{"num_hidden_layers": 8, "hidden_size": 256, "n_experts": 32, "experts_per_token": 2, "d_expert": 160, "d_shared_expert": 128, "hidden_act": "swiglu", "moe_layers": [0, 1, 2, 3, 4, 5, 6, 7], "router_score": "softmax", "normalize_top_k": true, "routed_scale": 1.0, "balance_loss": 0.0108, "balance_bias": false, "init_std_router": 0.0133, "lr_router": 0.000485, "vocab_size": 2048, "norm": "rmsnorm", "norm_eps": 1e-05, "tie_word_embeddings": false, "optimizer": "adamw", "learning_rate": 0.0009, "beta1": 0.95, "beta2": 0.95, "batch_tokens": [32768, 65536], "max_seq_len": 1024, "train_tokens": 792000000, "max_steps": 16509, "dataset": "wikipedia_en"}
Below are experts of layer 5 (counted from 0) of a mixture-of-experts language model. Rows are named gate (a neuron's input weights, with its number), up (a neuron's input weights, with its number) and show model dimensions 192-255. Each number is 128 + 24 x the weight over its row's rms, rounded and kept within 0 to 255. Numbers have three digits each.
Before each expert's rows: a language model's description of what the expert responds to. This comes from a sample of Wikipedia text that the model never trained on.

# expert 17
Description: Line-initial capitals. First letters after line breaks or list dashes, like B in Bowling and Buried in infoboxes, plus opening parentheses and quotation marks.
gate2:127120152142128119146125115143168134152149128158140126135132128144181096151144108156136133138126156157099129132085155166165124111129086089118121137143107147138126161101076157134140085135137115
up2:137141113106109143140116149146141096108113163133094072128158112145112143114167145070118112127114146121187109152144113112078129093145124154121145130147131108118117112168126102103118137150111128
gate3:118165099113132155098173112128156107169144090148102130138123108114178134151165118139150117113107128150175124167142128134128133129088068127105091107150134096128157161087086109123107112158128115
up3:123160149101113180134108110198165143150126094128143142156148114116117134126136115150127135140105108136083161158164108151156151148202113109141122101124083088105146126103141094145160087169143126
gate4:132109140127133075116100157088126149124158147121136139098134105157129142158156128124131135133133130136185150121130162143148145154106136133121157180124149116146112076116140112107139134126111125
up4:149104149126100106158115124102156116141136113138148143119157122151126146110098127107132109112075144097121089133125158135110098129138096166142120158161130163144110128112093106112158135177099109
gate5:153135099121136152059110083153183113057125099097169131167118123142104109145090112146129140144105159133077156131129118122176134094124131142146112137111090157081151134160155120126138122161145155
up5:131182129095123119089088142178115115114104110110158120134120146119102127136129110136145116173149193165129124109136127121123098121095136151101119131112119126108136156140125119117121123109111136
gate6:113192144129114132117167064098130149092106136153121136126148150128156103128167143131098134159111137141134116164117141109132141098127155126147142127078142144094149095133167130158122134118173119
up6:096121136119128157144151118116115180074092146129139131089096106143117110138149146149145134109152121136117110127124090168172111108103175120135147136131142114144117150118073126106120149124129115
gate7:184138098133155149124113117116151120133139134157126117147156138147121151131137076153115084123148150138149152106122151148133078114109122126156145140111098156178142108163145118101160127169098124
up7:099144126131131117117130169144129097123192145170089113127124150115132153139171112096120126129139127125150137118159178125104095168130116096114164115128135134103109115151140113118128123126124137
gate8:087113129173139130149139158111132179145125116125085148149114134149091095091148129161142119154087112123125123117075136134200100134091133143143102129109081132134133168169114136128131120123117113
up8:150097138134148113120136115113135139131135138156102105122125100130155135125104116124132114110083125066123130128095147133152148145112138111135125140094107120164106117134161081102133112138149197
gate9:133154119156145118128139120149146121125122140146086147087126136178109124141195150118119108134131164162119135118120159130146062136183115104107123152102134143140138128140154153110140112154064138
up9:154122141111152138141151102149135136139113098107129142141148119121161141123173139098129092156090141126102126141132084127121125101142152117171089114102094109130156121141126130126152122126145149
gate10:106127138160141109117093113114162150162147093100130166118141132127154141140180134088133120150121124136118100178120135092138080156116172181147136143103128160113155129146114140126111127117124111
up10:191127125110106095106127125109140122161117108101107158091140162131117154162135131117114148156099182114073152107150132113119136103101092188137084132127110183121121133156137155118147138123124161
gate11:122146104140133170108128084099105165134119108177120161153144179113139127119157161125130133159089126133140146117130164122124126131091176158160160103160120115158141119144107133141144097142102093
up11:116148112144077163117129116096089133133117091141115139134133157152161137163128150155079091157082127094134113132134181113091132129112137129115125114129164111123110135121133154193126134180158092
gate12:095138114121100148133136142105109150120142099075110144125152135167128123107130085146146078133079088107148116101137128130127128095137136139136141098142126190113120126115150093128095124157095127
up12:097086094166133102136145140178128108112121100150108122125163127105104100139120139135131148107124127108079128105131159132090190168171125118123139159132123100097108112117184074178162141131175113
gate13:148128089139098157111137083083117133129098128111116181148155157133096135092112097113086133107096141150153160125181116155096091107108144126142174067115121147133127121154120098208120145155102131
up13:110177156130130128087157157159166088133117146141120076116110091136182114140112103128153142122125108105109121100087135082174177092132123097122099142126124166124115146146099160136126081099172122
gate14:151095128149141116148146137113100161129111145122132140138153111109111128156136083137136125122158099120153085143123123142117106100129104110115106095082147093152127151109095140159166157149142149
up14:129106151144127105115127117141082100092132143150114151163192089120150130084131167126145113112126121137096161118145146113141110165153123116153090138094116093106160158167131146148117129132108121
gate15:105129116157140141109136120085125119140140117150129095116168175149088105109135129101103104142128117136132106156152134152128100134120124137135152155180114148147092104129139110116159111137093110
up15:126121122151154132119141149166130144140153115149157163175110120129117112126102083148188149174156095101161150089110118184137169128145159171130118067088107132151123118106109139142111100125108144
gate16:095127114121166119140112129105141115132165119126107091098125166193098140095075110110095095153092130140149145115107138100106099127114150138140151138123185113137076093181098136091132170120080150
up16:140119112183176173085162156100126146155106111084127124204126186103122107179160160104133136134150118157143094101095131127126125131096118108136168119142131120101158155085122129098126143111134124
gate17:158097169158115139085140128094145129154114107127128119175153153125131111088149115154157132155149078108150129131135132120135125137172107126161121141118089141137134145171121127098076132171064118
up17:164148134111138146121118128122134129101153114135112109114152169137177104148101136105121166162086187131118122120146143132143131155104150100123091124101141126069110160106138179139115129123120114
gate18:112118152182134165103090114098148116102152126102121114146142121173110103135098118107167118159125148121117139120147153155167153113091101127124109154136149209144109142129103153122124116133099098
up18:142122119101092147131123115116170150129141127112094149126151124158124131118098137083143120132144088112134140143100171104172109120142102117140126114138160178176112129149112099135109103130116116
gate19:114151155152162146121166100160155129150085153145144102131130097134118056134130116151163112140132107150109156096110125136130143083143124121103082182124100141119109161152113152125145092125106114
up19:129127166110124133117115131088114110091112108148098115121155121101115136125116126125127167149125126124119140128123111116157139132118120168148121137130149122094134112194114143113148097136074139
gate20:090164132114159148138161097130129108094149122142125097124136115166144109123115096136142093136077119143099136124144120106110076095157091119136156127127121083090107138118159101155150138164096148
up20:105141127092176163112132100137163143060153123120120124141114126110100149113142118131167113146078114136137156102137122151144127112124138151134096115116108081110132155170135107114128128143113140
gate21:112155162152110145150085125107179122092196169134146160105134130132115137097150125122157102117123115106132149112108157120154115093112158092102138142126135173167096115160089142094116108106114161
up21:154145078136133123130129170116119163156108138148099122142125145097123106105073121143124124095154162102132128138080126123184080121122106122117161154163165112147130162087132155125174149123151090
gate22:123111129122177113118140131104101153114133143131159113133132147118141152113108130126092191143166099111114135152133135122115135143098149144178147123118115126092089120151104152125117129113137078
up22:100178174112144083135151190130174113149147129139200144136133076114135118149107142115120116165106074130138105168140158109083129125127122136100156201159173120134083156136161082087130114132082105
gate23:110117142122118110144102160105142125092138120160123153130143130152155111078166139143164125142118132130103118140169163139088161153152094107103108111133165139103131118090104146146120122115113103
up23:118119109096129116095082145096124174148113103120095103113137137126094190169155099166173136117126165154095076125148157136106162115118081106135135158158163116131121150141129093108171157109107092
gate24:082119113129149103099147135117148079133171136163141118148117139123153076145133135126100120141114153102134153136127167132130123111127147089123091169110117111146105116092102155119100110101153104
up24:113100140101135150097148119100207151107146135111159157156133135104138117159162122110127171129164178127093115154118115152110118170119119098148103162119143122169124116108083151136141162107163132
gate25:156170153160079090150123127133122120155111140163125116120137134125148124124096145105117120127135101128182153122156136097100151143101123122127123133122166153154115107081152155103105069136144106
up25:120122130161115116155127094135118123124117108167134114138143080134076146119139164151128079168118113143133135065111063110177188157118141140110119170148141113099141158146085118110092131148122109
gate26:125109133138166121126142116090169123149114144110121148181151133128109095140190115100165116134130118126112120144132082148166156078157136123172142177148139105140128135180141155136076124102131119
up26:136120108126118102166169150144139155142114147134144119113165101122155134120163148133132112111135162084146098160075143078099140111123095133124147167108171103164115053090116082129137138170141083
gate27:112134098069111077148157141138147119147203092146146167091151131106111106165113102124141082131125127163124136161105173104153103141144124123162138097139143117134156126095123092116130060138118117
up27:097148074119124129138113137087113085109170147132135113132153076167129127134083128135124106135100133127099138166118151098133150104130165093153153122124160108132161161105105112141134106102133153
gate28:169154113101141198112158097121142165131123095118127108103128158086146108120129097133122142127164123118083134082172098093158129139106134143123125113132122125146110138155098120095119164101127139
up28:126095137144125156092154104122133101082161126122112170173122157141175107094140103158120135113137094131130181077154122095153122150121151137124174150110155126125108127134148177126132086104110124
gate29:108132110148093120131110153137107129141141119131134151118171139095115127086164149183108123124145146141160106110143134158111120125107145135159089151085128151124163097103134128108134138093085145
up29:160140114132115090161141129158145127122132103128121175156140129120154124142087096108150152133151139144117103136142137116091095154153090147172098101075132096122167101127100175118076091131129135
gate30:110060123154125138086090106108123143125114133085153143140164118098153103091122150166142115124126093106134159124162141171164149188077114133151132133083120118124119114125127135124133158137103084
up30:154129153169126123098123114140124172170099129094189113095162121111131093153141143162112119149102099099096117127129124136115122135122095167090099162130101131109115142157149112154127105139130120
gate31:114068110115133115126113153109116140164088102101100170130159167154174113119073105151157145145105130150135135121167150141082119112099137134151069090149077138105121164150127107135081100104098101
up31:117153156126175114095124160100160131113160115125113139143114138098135123134117135112139146134124105142128111127128180124127131153106117148140113128144141093074116116178143144067116140138073131
gate32:127129081140127153153128081144099113126103080167178123141129158136140140128103104138140147139124106162102122070127117112092125078154125154153136134154130144111137123125190091121096136140076138
up32:174147120116131142112085090127136128122143112107116146131148128140130122164112125165121155122132170120139111137111110096171128162087151134147104163133114125138109076153110138140163108147147138
gate33:158133105175109145163109125090141137114150148110135145129140101167100114112079104134105130133143086144106112113111112112165098131089143134107152137135153159159137119128101091124090119125093106
up33:105123175187125126138117068121120138154118126168148124128136142132101094146123125109140138138093185126140085111113142107158116113108097124120122163113150162104102089138101132163131141141105101
gate34:092140130129202156114132128129095132134144141152141142118110162199129139106136129114109104143174127141175162149118113137125125098139148157136169150118125116102102138179128104145168109163118107
up34:117116169156135080128097167120133107110127171110134147106115105114123112089096110149147116138072106131119161138158140177116107119141150106142122131135137124120129105128159119095145080126137134
gate35:109103062121154122078114144086125115133091100117149111137148110153160103141110135127171143105125135137190131161110109135115134090090119113113122075162150118096094122106131101138143150129132149
up35:109105132105133128120138112081102137144101120129109136151121156142145130131135131158103134120091155128139156132151094123188110132129143123123103146098123130131158136189133138102141147148125155
gate36:133107140124174135135187121134161116118161121148119078145158123165141092132140113163172130141149105119131132103131128153072101082123154106176132132148137135093117121149141139108111116164088153
up36:155152117116104131113109127107065138145100104110140180124125138085118123164148132110101164167130147148149143158098129092161154136104108159101134108099097170156116115107111119128134126122168114
gate37:183100158145164125128137092125116118110100091113122122153167159144178119177169140164104139122167142149157115099112076099148128092132091100106142170143130153121139118100122134084157143147082161
up37:157145159129122101169121135122121144150095172119085140103148140149118140131150122115155124128151130100149099131162072151078144142112094116081132137161134139146146106123143180132136131121110135
gate38:107131154131144105091138114099120136116105132125129121126122177148104100106113148112122118140169113165129128125143128148108099096120137116105144166126183190131108132167125140083160112140103130
up38:174173132124138136127132103121128138115143148184164122137089162109118117132188091135129149113186142171157096105138176103083108122118124131093133156167137166156139099120123153101123110165135158
gate39:107169134122139157109127179153088095135135117153110120142123154127143181111129120150149129159131125166116168098155148134122100122160158092148102094133087115114148118136097127147122123086105139
up39:137143092140180153128127146146153118118127144141156139185166153131171149121146118115131119116114112125111166146139092129094085118135120105140144094153045118118164096110104107135136133151082139
gate40:063133101105123171146110097116080111118156157133107130129142134094129139140110098123075083133177116153105134149138122131128146127152109116165147151132158126157126110122104132122109134133147112
up40:128160107107136155117109100170158116111080151131081144096122141125134129121081128164150078219126115142046157111133102118143127145150124117165064166103098128163139151165175111148133156131117147
gate41:140117147106131131135127088117125114142102127156117138139139114129137162118133104170128159131177107067122141137139116140148129143168117126177150140125098139165117161106122113116140109186140112
up41:124113129148119122128108086114111116137148101189161111107142097162076151142160118126157161123100090125147140116132121112118122161100127187144135096133165158131139150199092123134124130154165136
gate42:155124123101117173150112168152167109149143139179141151122149103091146099130074129134123099089134110148097100148171108133091115065134085136148127144150176128121126144145125108098138135125123135
up42:148077151094150150093157148147092124143152190146113101121105129131131105140140132128120130110151120118160111147082077166096124122089102125089126088138124113128089128089157127156155156145179139
gate43:077127115166126112146137143096130138153152131158083110173190149144110121122127114100174120166104115100145096172142160152134093162111082152077136160155137119141125069128110131106093108163131137
up43:075140108109120151133129115159126108136136137113114130149173147129115126097133096119147146104126111090122160125154133175130136121080130141178172117085202180158122110139096138144104156101143117
gate44:163143132177136148119136167106162148141127161167130163173132132155130113138135107184107120156184145145095125135103119137117130115142115167110090153153145111174154151121106111124133094154146092
up44:117130160138155127147132123158083084160119138126092138158162092116150132098095116148113117144128171145103114156150149120089137146132168118106068088140121122109090152136096100148100141142110131
gate45:125133096150117129134126122113137140116138078105128140155143158121101127122104153106089137141112153098134123126143104098110105143090150137141131079141098108134147129152128148137100113119114108
up45:136128111148111147114104145125151158129109066073138196151135097120092133127110132108107138106115150122179106102158120111116121140089131093133155067100128102150152126147106148142098160116133140
gate46:121107095155115134119124088133125116155096093153159135080146125097136128105075139077147085120113100113147124126157130120098131084143130123163134104153115120107130144129110116200077122117096096
up46:136113112149139148137141113123152162097129106125159141162130191089118117109109113110126152109158146138089127145093098134154104119108103168161165118144112089082129100134092134131123127108076130
gate47:094165156161128117140075140156137134131126139103106149149118146122075115162103157150086149130130167159146135156124160157179088065147129088116115096189090123100104117096127116124186159113139151
up47:134148103126148178097130116122142080108144087169168086152107162154165126146146141107153116162129094152135176093120111113127124137148195128149049130102119149106131126160124110177077099109082119
gate48:138131157138155164127137116116157142163077136132132131127158146113145099094159132115148121154096140124126173105179126118148114126119144137181087126095110147120108095130115106086062174143110083
up48:123128065107124147124143122123100147080131089131123135145183153174164123079134126119158112131162111196122177116156155144119106165160140118139144130105134115106097178165142105110102118149090094
gate49:128144110104127116148127145118086139145218139149159177145105096174093134130126097170194098109089144078114125119081179122156104172153121117156123141128123116129139153111122111105162110107141099
up49:155129134139141121133120100113148106141120085121106136166139090115157131149128134149129134117158161076142106108148129116119166177134097137184116150103162123117172160081124121101152107111146144
gate50:187148123165126110175129118128140143180101137153116153140161196135134141073136111120126143133115129084127099130127106184084099103122131116124124129194093121135141084124128140119159136162124157
up50:129105121111123162148097141112135112165153149110116146100154097094110162144119157102150118146131153103161124156124120128127149140155135113086136090106115135149138123106122120157130128089154099
gate51:105140107140105173123130116118164122107093125125154142160142126151186144126115098150101084133135125153133149139135079171105101108135066147095119098129130145143185207130129104131092101192059139
up51:178129116118166092110110127114140164141155130148110103155123129115079103122160138126125168118137134101093174133116108103138116094142161130142141145135167121153130072121158106136186101149173144
gate52:077133137145103091126117110089100154126108093102157142138107150100091131151111151120165156121165119118132125151127092111144149149129138109149130139132128115158128081100174101129121115144136140
up52:141143140144119101116128160140119115135137137134139157143114166123127151161154135081157140103131134093160181168144120085106136105133134160127090068084139117109108122111163119103127126162128133
gate53:097114056160173107138121133158126153108169132137129141128130114141128099115121111140092091176160094125127148119165089139127107148121180160137150126143109125133136135110128149153113119149111136
up53:142114126135165139132101134144089140106139126132130124101108191113103133108173122092158153159141119160069123146145113155118112136105145177153124141137080116117092148107140161114125093149116108
gate54:171119095141120101153100117117162121139115093167119092157154145133106139128118117095107141127112121077127092120125147078151151092108106116159121168152157146140132087187092095144129145147078190
up54:076127129136144145133157115135157162104173116066124098101118102130119141102146127157157112133132081139178135110093127125169133184116161133131129076122133142112168176118136144095085160103139103
gate55:096145114142141151109133098128181144148111099107128122118110119140139093129141091089138115146166104121123079096144118138160128124113123140089093086095133154142111194157120109137124113118088166
up55:170101114139130127139149126137132130159133184142111080107121102103134157146085077170185122102130111111128095132113111128123147142086126104111149111166148136109142136147155134111123140125177106
gate56:126105133129127115145141106106123127078150137153151117089112109127095103090078127157157127139129152147179170149094119101142103153164178138103164104140143149120119144164095147122121121130157137
up56:129135119089135139120172148164161170121108103109172132136137159108110129093135110142175136151148151134081116103128078138135121144091093136166076124134090098101168127142098174158089117130143123
gate57:149124130163058122122100102137107108130093090173122074132160125121105142101137134138147147134109118112145142153162107122135144146114148137168128151150084189115124105125128190129083090161124090
up57:124125102159121116121149097135072152149101066108108148151140116161105133128130177117089110088108109129123159159133160168174140130120141123137154094168126131113122119092113080171123158095148085
gate58:157138138116159128098140115129129148153119173173177112127110126112116136144173129097164103144141094111149117115131130060152146118091162121113117137091142116141134072161116119129130080116164115
up58:111128102126112163113112139126105104124127112151131146169167114121132137127125165135157137111128142145169130159142122158067145102137131136115112093133120123082110126115091095159083106115125104
gate59:131165134154132116092110089102124168115122153144087141148128093135095141077121091165139147176130132090092132126124100134140128128149125106120119171112111130111151172130121134113130099135142104
up59:176090161124138109131137120116138159129126155108155105153155098146133123164137114151095137112158118150094111126135080169104104109120092101087153150113113091129126162165100143152141170092205170
gate60:169128139146137133150124123122151115121111107127129153164129112149145146129073131144148094125123154143114104128140125153150096113112110124109130136156176145115127115190132120135121107142098132
up60:152104107129112157150129114123138134128103150158118159173147150139163125113113102143129090130127118107143137138145077100097092103090107116084139123124154143172095096145104136148107124142146132
gate61:140149111115147118163123089167175113113123144140159136110142124157136160130106104175131069134122143167076149123145107113129113194158127110116183167139130145105151149108146139138103103121123116
up61:130115128129093101116154175124129090126145166126109141116117078137134116149114135132114117137157129134120113181110165154150105099167087096103108098131107117109136097088128132124154155118129126
gate62:138129149155152110127143169108114133161099118111109147138163136137200146087141070124113061166104120134169080144101117097081095134143145145124157141145141139149107155170086141139132112175089162
up62:134152118155120135131133113107131114155123170165108101118158130150078112152110131085167116108150151101139149122156128135150100126105109128109148129128154173130171084118170155111116090131120155
gate63:039125133168099156108115151129134127095129118101170125112144130135126106133122112132113121096122096179160108111116088177128124113104158105149164131169079160093088148105101127112169147170156108
up63:100130169121113111107122137101125099108101148132158150122170090095124131121116099137126141149115118166120133151143113158157169183129161114195093109125105131087157132151118110142130119126116098
gate64:173115134107105146098144130094118158107118110113151165160130145160106127143136086149134145157159099183102147087157083120163137129100143112144154162075131198143157156190122153155129103115120120
up64:126134138168138175159071117104143127107100154126091112122117156098168117131132134123102142131122137118144138110148132160075140092113134164151113123126119140129121162150090104118128137158144126
gate65:112123116097166121150126103131090134114157175155130109115149160163142096091162109136105133093145160133141129116140171105146099111099099110147173150203127129096125086122111123104133136159146157
up65:142171112123108142114108147145138105138078163141145173155091142181151150125122131099175123129092133124100220116163126166090121067101154137133085109111125123107147133150152149149140140122091119
gate66:134125176143095095173088166107154222132106126118135164149142133124121116113127115134155122126125213119150075133135127101127096173116115110094117113166106101136154133096111149140098131112099134
up66:155083164146107098101124154080127142155091133140130149118105142116132152153092119132160155116128085106104136126160138166113126112134139131156127110143168166128082160142117164134108121113131072
gate67:112122109148083150176139108117106145107149090111116145141128103134111142140129141121100099159107116158075143132167109087137147147124178116162127176143140146129176126131113119107139093182086089
up67:103130110144116171116145101118130106113150094064142121124134115158123120121176107129112146149148114165140153094118143140139127104113157168119114142151132167122114138132099161170106128090196101
gate68:081175108156133124126116111105151119113157086114127103120121127154137127113140109119151122122144152183158140111147178099172151140160175137121169146125149128119081150112120133108146104126146102
up68:151152125113110116159104149108101086149148088112173163147116154161126119130093094148156111092166110148164155143110126152138150176144142125154088120122123120104076144106128100100103151134145131
gate69:134105136161098119169128135112156174143129084112109186086145186111098104109140133180108130155165163111133120132139160107113105136095127132097123130160137112137125151122072153096121144121098134
up69:149143085114119129152136146098136113153135122121137166127127124102126102133110124178105182106116152124126129127153174098162168123167125172143185132145125115129139157162142097145124128099077118
gate70:098126134126155114084113122159172101118120125134158145140109167118151111109125126118140137174100135149124116107151149109121098134164132179139107134113135170100130143140135149114131091142127157
up70:118163077136179162077120120126142130119123097137173126175119154130116113075161133108096168170136141128146119157138136124125127113148130133089109128113133099101163129126155151143140118171127109
gate71:151102136144151135114100147131125155153069104146121114103149103135139157112142150154118100065153139105146106114121134150150170104140104144145153096127180116106109107114104160131133120136145086
up71:114083150161126111135111175117139080134155124109117128182151107131162141116160151081119113133110085098148115166128117125123134174168104142118085098145172150105136130105142121132147093085157118
gate72:133165101119138129133131118118170126086174096144144100134167195123146070151101092110147160134125165120100128116152119177146140163106152114123171151150112130158122125166092120109157131120138077
up72:126111105114161145099128180160139154113121188119099138121105156138132103123075118190149116115130121144107120120173113125117121111168143124108135159111127153126128160122166124149122158134098140
gate73:167158164165188110122133128126135145116114103159119128165108129106114127146124097145119138138134154124113133133097109094087139106120082114117117101100112088149139143073119116161109130136122111
up73:158121135144146191122133110157139135126153167127096125172104127134068116121128132126133110156111071120160142096121087098096114144173124114154155118108165092159113095085131144114093131075169146
gate74:102152114152157122094114134131099142147146110158159105126133095145120135132135121128162114138160109151150148120128121154123117105100191125098158144162151111146052083131133106074151115136159144
up74:113133147138136116138142136103148135145106118145127121090134106148137147160171123118177159180108135096110154130086128153092141132130121130113090129095107113166114125117133114088136142165141108
gate75:125138104133131080136136084166171127111170130134111149120114133134165148133147116126125116174073122159127159110136071143116148131166174108124179166128140101118085129148112129127150155118152118
up75:116133133109120153188137157136125117142156137114149179145115127194087138163091153116119099146102158142113128102137084118176101124136155141129145131133122131108063142146104167129157135109170143
gate76:214117127126120144146169150088141103113106125128116094149140148140118129140113102134150119163150095115131104145165124129152128122118104097150108098129157138171138143102130158130107146152111143
up76:143138126107145163133159099093147117134124158155117119135107160124106149106105086088153094161117130128148180068137093106162127083144156131156107133110138123168181122142137152129105170133112133
gate77:172146141114125152109127084132105155139095133097155135119100121137151091120103162163121096130132103106165100133154073146182133125112142133180138091119126172122175116186172098126124096115127115
up77:103120125131069124129123154128111093141126139125137137137132111132100132144125124163124126130100124137072113155127142173115136086141147113152130168088158139114143163084119095137164125110144155
gate78:125144121127094154150116150139157170142118147131134115124123181115161133085117128150088114142125131119128162139134105107127095110175145068113125085144117091117139144119128127127100120170110144
up78:105164091135132125102133159128158123099113152120130151171097129140120141099123119128058163138127064104081189126170142158159142055145127140138134140128093122139107113166146117109102103106117133
gate79:152106105139170127144125177084127132146167161131098148136127114143124104086077140136144107104144108153118133117103119115148130144115130123115146123154178106119157156127133107110142134108106123
up79:152129139100136180135099142066146128159167127089135099133127143147082116131104132173120145107146121143125111112110165113119112142092109141082124121130165101112142124170116085125116120130114172
gate80:162125125102173147140135154114100121140101177167179146136172107118106137147102125171125133106132129157161145130157115080164120149115095142116093144123078123139136133135107110164127102117137089
up80:083110109139093140121163174140117085120159125091139107140151096153158120130164116123161137131100104093134114096109168138140155167142123089071128174101116119121152171130103168149137144094161150
gate81:122164119131146108131121103143078139131103138116128129164133128114085132120109145113133082149143086169131128118137128115136105119104127132104140164161138163125120122153162096108162130088107140
up81:137143107098130123147145152110093146131080168177097097131135124115133128140133133144135105159113136120143133121088172109099094067100132144166101113115121123135120117115127137107149187118116166
gate82:126142170141143064125151175106133132134098155135124103093159156151140115165134106076108101128128148118168109119116141119080111091108102123121156147095072111119107118149117130133124154176136126
up82:120141112121140175099111150116128105149136089115123143154135123160125133089118134124153104127154084143127155134120103153174127162136167152128114120126150138132115165129129127178075117147078114
gate83:073098111171144119099140134108104147119137151152131139111098129165087099160106137094083123142115139099137101109110147122104191102099145121111113168111139155126100134121110166148163117112159082
up83:146146117152128158137132117121101146122137129090135150135132120116092134115164129142180138123159121138131189109130166146185115090112137134147164154142075147132111122106180136097128115124114081
gate84:138124117120095092157136145123097147132126097120072131109140104159106132150136137123118087125138114162131101116118136112155116093171134119129121113142145172111126124107121090129134123126145089
up84:067122148164146148107142102124150132101132121126133109169146144136075138143177143117130108166122145165088116136146166123142148162128114128102137172126146097118068135107119147140119149136147074
gate85:105151173121166148114169085144154104194127140152103071141125087139153131138126107110142136127116128104170107123097115076165110124111099175127134141111133157140095147156115095114150099107132160
up85:116139104092132148095139119133155106092173117126120085142146170113166095130100140139126130144147094089124149118137153108153152094165158112115082086125184106136101126154146131139122134100132161
gate86:098134126154120110134096135148171143129136117139156131107158095125173126074109122139141103164111133110146133153111102112111123100121121151136153103141115150101139142103150104092165110189078080
up86:139128179125192121153135077151129095144156153124134105129100145121136144124080136106137103091167135164120114153138153084160080173182087139154096137114104137066131154219174122138128130123111160
gate87:114090085156155116126164109109132124147145121108132111125147132147128112164149114116119127133144165124163075124122106125102126168121140159164135095133166110138120080094160133141120180138122117
up87:128112171082119155112138154111115114133099129124164128135133142137149119140103169129090113126134132126146124124137155064159171172142152148087134157091118142112113124128135148112134100159115135
gate88:164122134123116111162133148154121135103085136156111106160156187145165128123102098127136104149114105132119125124114160094142114098146106116118145163171121126086102152097160099075141149192145139
up88:117131147129119148128141102150144142141097103112161105115100104124108136139135135084113118173078177139121118152085112129127125127144063123141114139130084115137109140117148109118130131191084124
gate89:136113135095150127136159126143151116056148137103120060124144106134133101117130164170160175136103125166084131132168133108111138147127111074143118163112092152057143137096120144112122131119123113
up89:079132134171135138114143123133183137103109139121156142102109105137123140155081085108102100153101123153098102081112111150161113093101157082157129151135142143139119158180115141089118123149114096
gate90:144131138124160133103145090107120135147126145136159113126108101123139122105139132183167152128138141116139114106123156102137102102141113123104102140140117204135137137184144114125109149145119104
up90:131124083106127121127104188126118105121165129089118131167077094124116126112112173138157135167123130118086148157136136133123140114159130107133116138115133123106176179099139122066122126078075123
gate91:080118135173128138128111087108116099128126135150121114138147111119140153117113142147123098137054143125138155093151122104129112155114163116132169090131154153107098146142087139124077147157073110
up91:144123125135117164118099148131112146132138104158116140128102146105128116135137101109107145153101132143077067144139127166114126149109125096123138133122123124156168092159144132108108122130110110
gate92:112152137131093129153104136119121130131109104117126180123141156110132140151114162107112139094086158131154109139182190144113140110085096113153145125144139176158142131129125161115108112140097144
up92:130121106131118128139107131107093168124121130101134118106148169136111122140087149141106095125086131076137139114149098159072133103111138106076093124122112135156166139117169146129124140097129136
gate93:120183116139106172128122096124120107132147119135144149173142176114178120098098139132126126099116098172156111141147119131131129096148099131129151154137157152102106148094104094106120104123088126
up93:162116148125183124126146100089124118116121095113103141097127087118179172144122130134106121124156116129123108126147102148128126104088134104121125121115129128131124144158103140174156149124129158
gate94:116141114119158093172126130176150148116142195109169155141124136162146100190100107156132117133142094105098121091096125159117154123102128103119125138107128141114110185112121148161126144099128142
up94:129135118110122139110159110136126152133179130144147162119108114104096184132174122163099131136135092159138158149118139109158062125095147132107133107131088133106115126130160147122126118128098083
gate95:142162107139102107144146137111094134084077160149149143133108112144128112155108119178109128148148144139155118114091201153193090122141126134157147132164120129100113117152123090148100109126138116
up95:097148123128091128112110132096141129117120151156156075144146080192110099127121116116118134124147123078173113157128149135106118127111135182155095122091110146179152126119143137092078135098160113
gate96:102121084078103118153087152110138162097131121120119152116175099148097108077092157065097102107126112145128136113163129128102148140157153112184141123096107147124143126153156112139111110099115093
up96:123114129165137150148145100089103105158123122141133141162146120143156146112139143124141101118177145090125153142130146086098096117122136106103082123112123104151126087070114122125111158143148092
gate97:107161119154077141171106147122123126123112173114149105116153174130140132130127128082121116150089180109121106105121164130103088102107154136118110156190138156101160097145157138111136118166117125
up97:152157105124115141122128121121131093112146064134162136141130094169126121108084123138104096118120110096114116135087112144131091128111165155148156094116143145119151137111147159138126103151116188
gate98:114173150157132135121148129130175130100121089139129165107137187142137099079165153115120104123100111121145129143144106122119098122125107124125122136168142165129070133121119124117114122131121118
up98:127137141101101116108158081121128106115109143085158186122111163098110131136121130104092156094091115090131160103123101110114194193124165165160158131086102140135143137145163181156046092079146096
gate99:132073136126097104144169106148108173122094151120097066096154149105173136133098150103101094108159115120166102150122152117120113152129115090120150124157133139103149157139133122139113150109119148
up99:136132165125103143088165151127154119112082136138130088146118146117156137144140155092116113140131144101129091139102128098152144110150106166146089151081119146137165164117115140125147122125122150
gate100:105113136151132126129124182125170154135152122151159114132142148145110089131127124145133149124172138125116122165149154126141137116166147110140091140121102146168099126130113166159130107127115143
up100:133119108121136114073101109147100122107098098125113110128126147127131130114117125074117100130171124155160156109143147143138080157144090112112114089146177130104148131154155138180107111115090128
gate101:123149124132164107149111124134146107136139107100092135067131174138153116109096143099114114138111139119141120086167155110116140093116113089147129120127131149115174118146104119147081129100069109
up101:121087106157113131122134146121137137099104167123122133175119074133108062160109096157164118119122136145111078111101165165079153124100142159090121175131133120149109124110149142072139147093181128
gate102:114143117130160137118139161143127122154180122131149108134107099154135139143160113110144175092146139152098127090107094161175122132116128102142175163134108140145138162132113132108154143174113117
up102:084139118129158104091160148154200118149160127093128115140146125140132139131138149085118107127142099105113107113157125114175166141158126141119146188129162098169124143139104086129156125152120130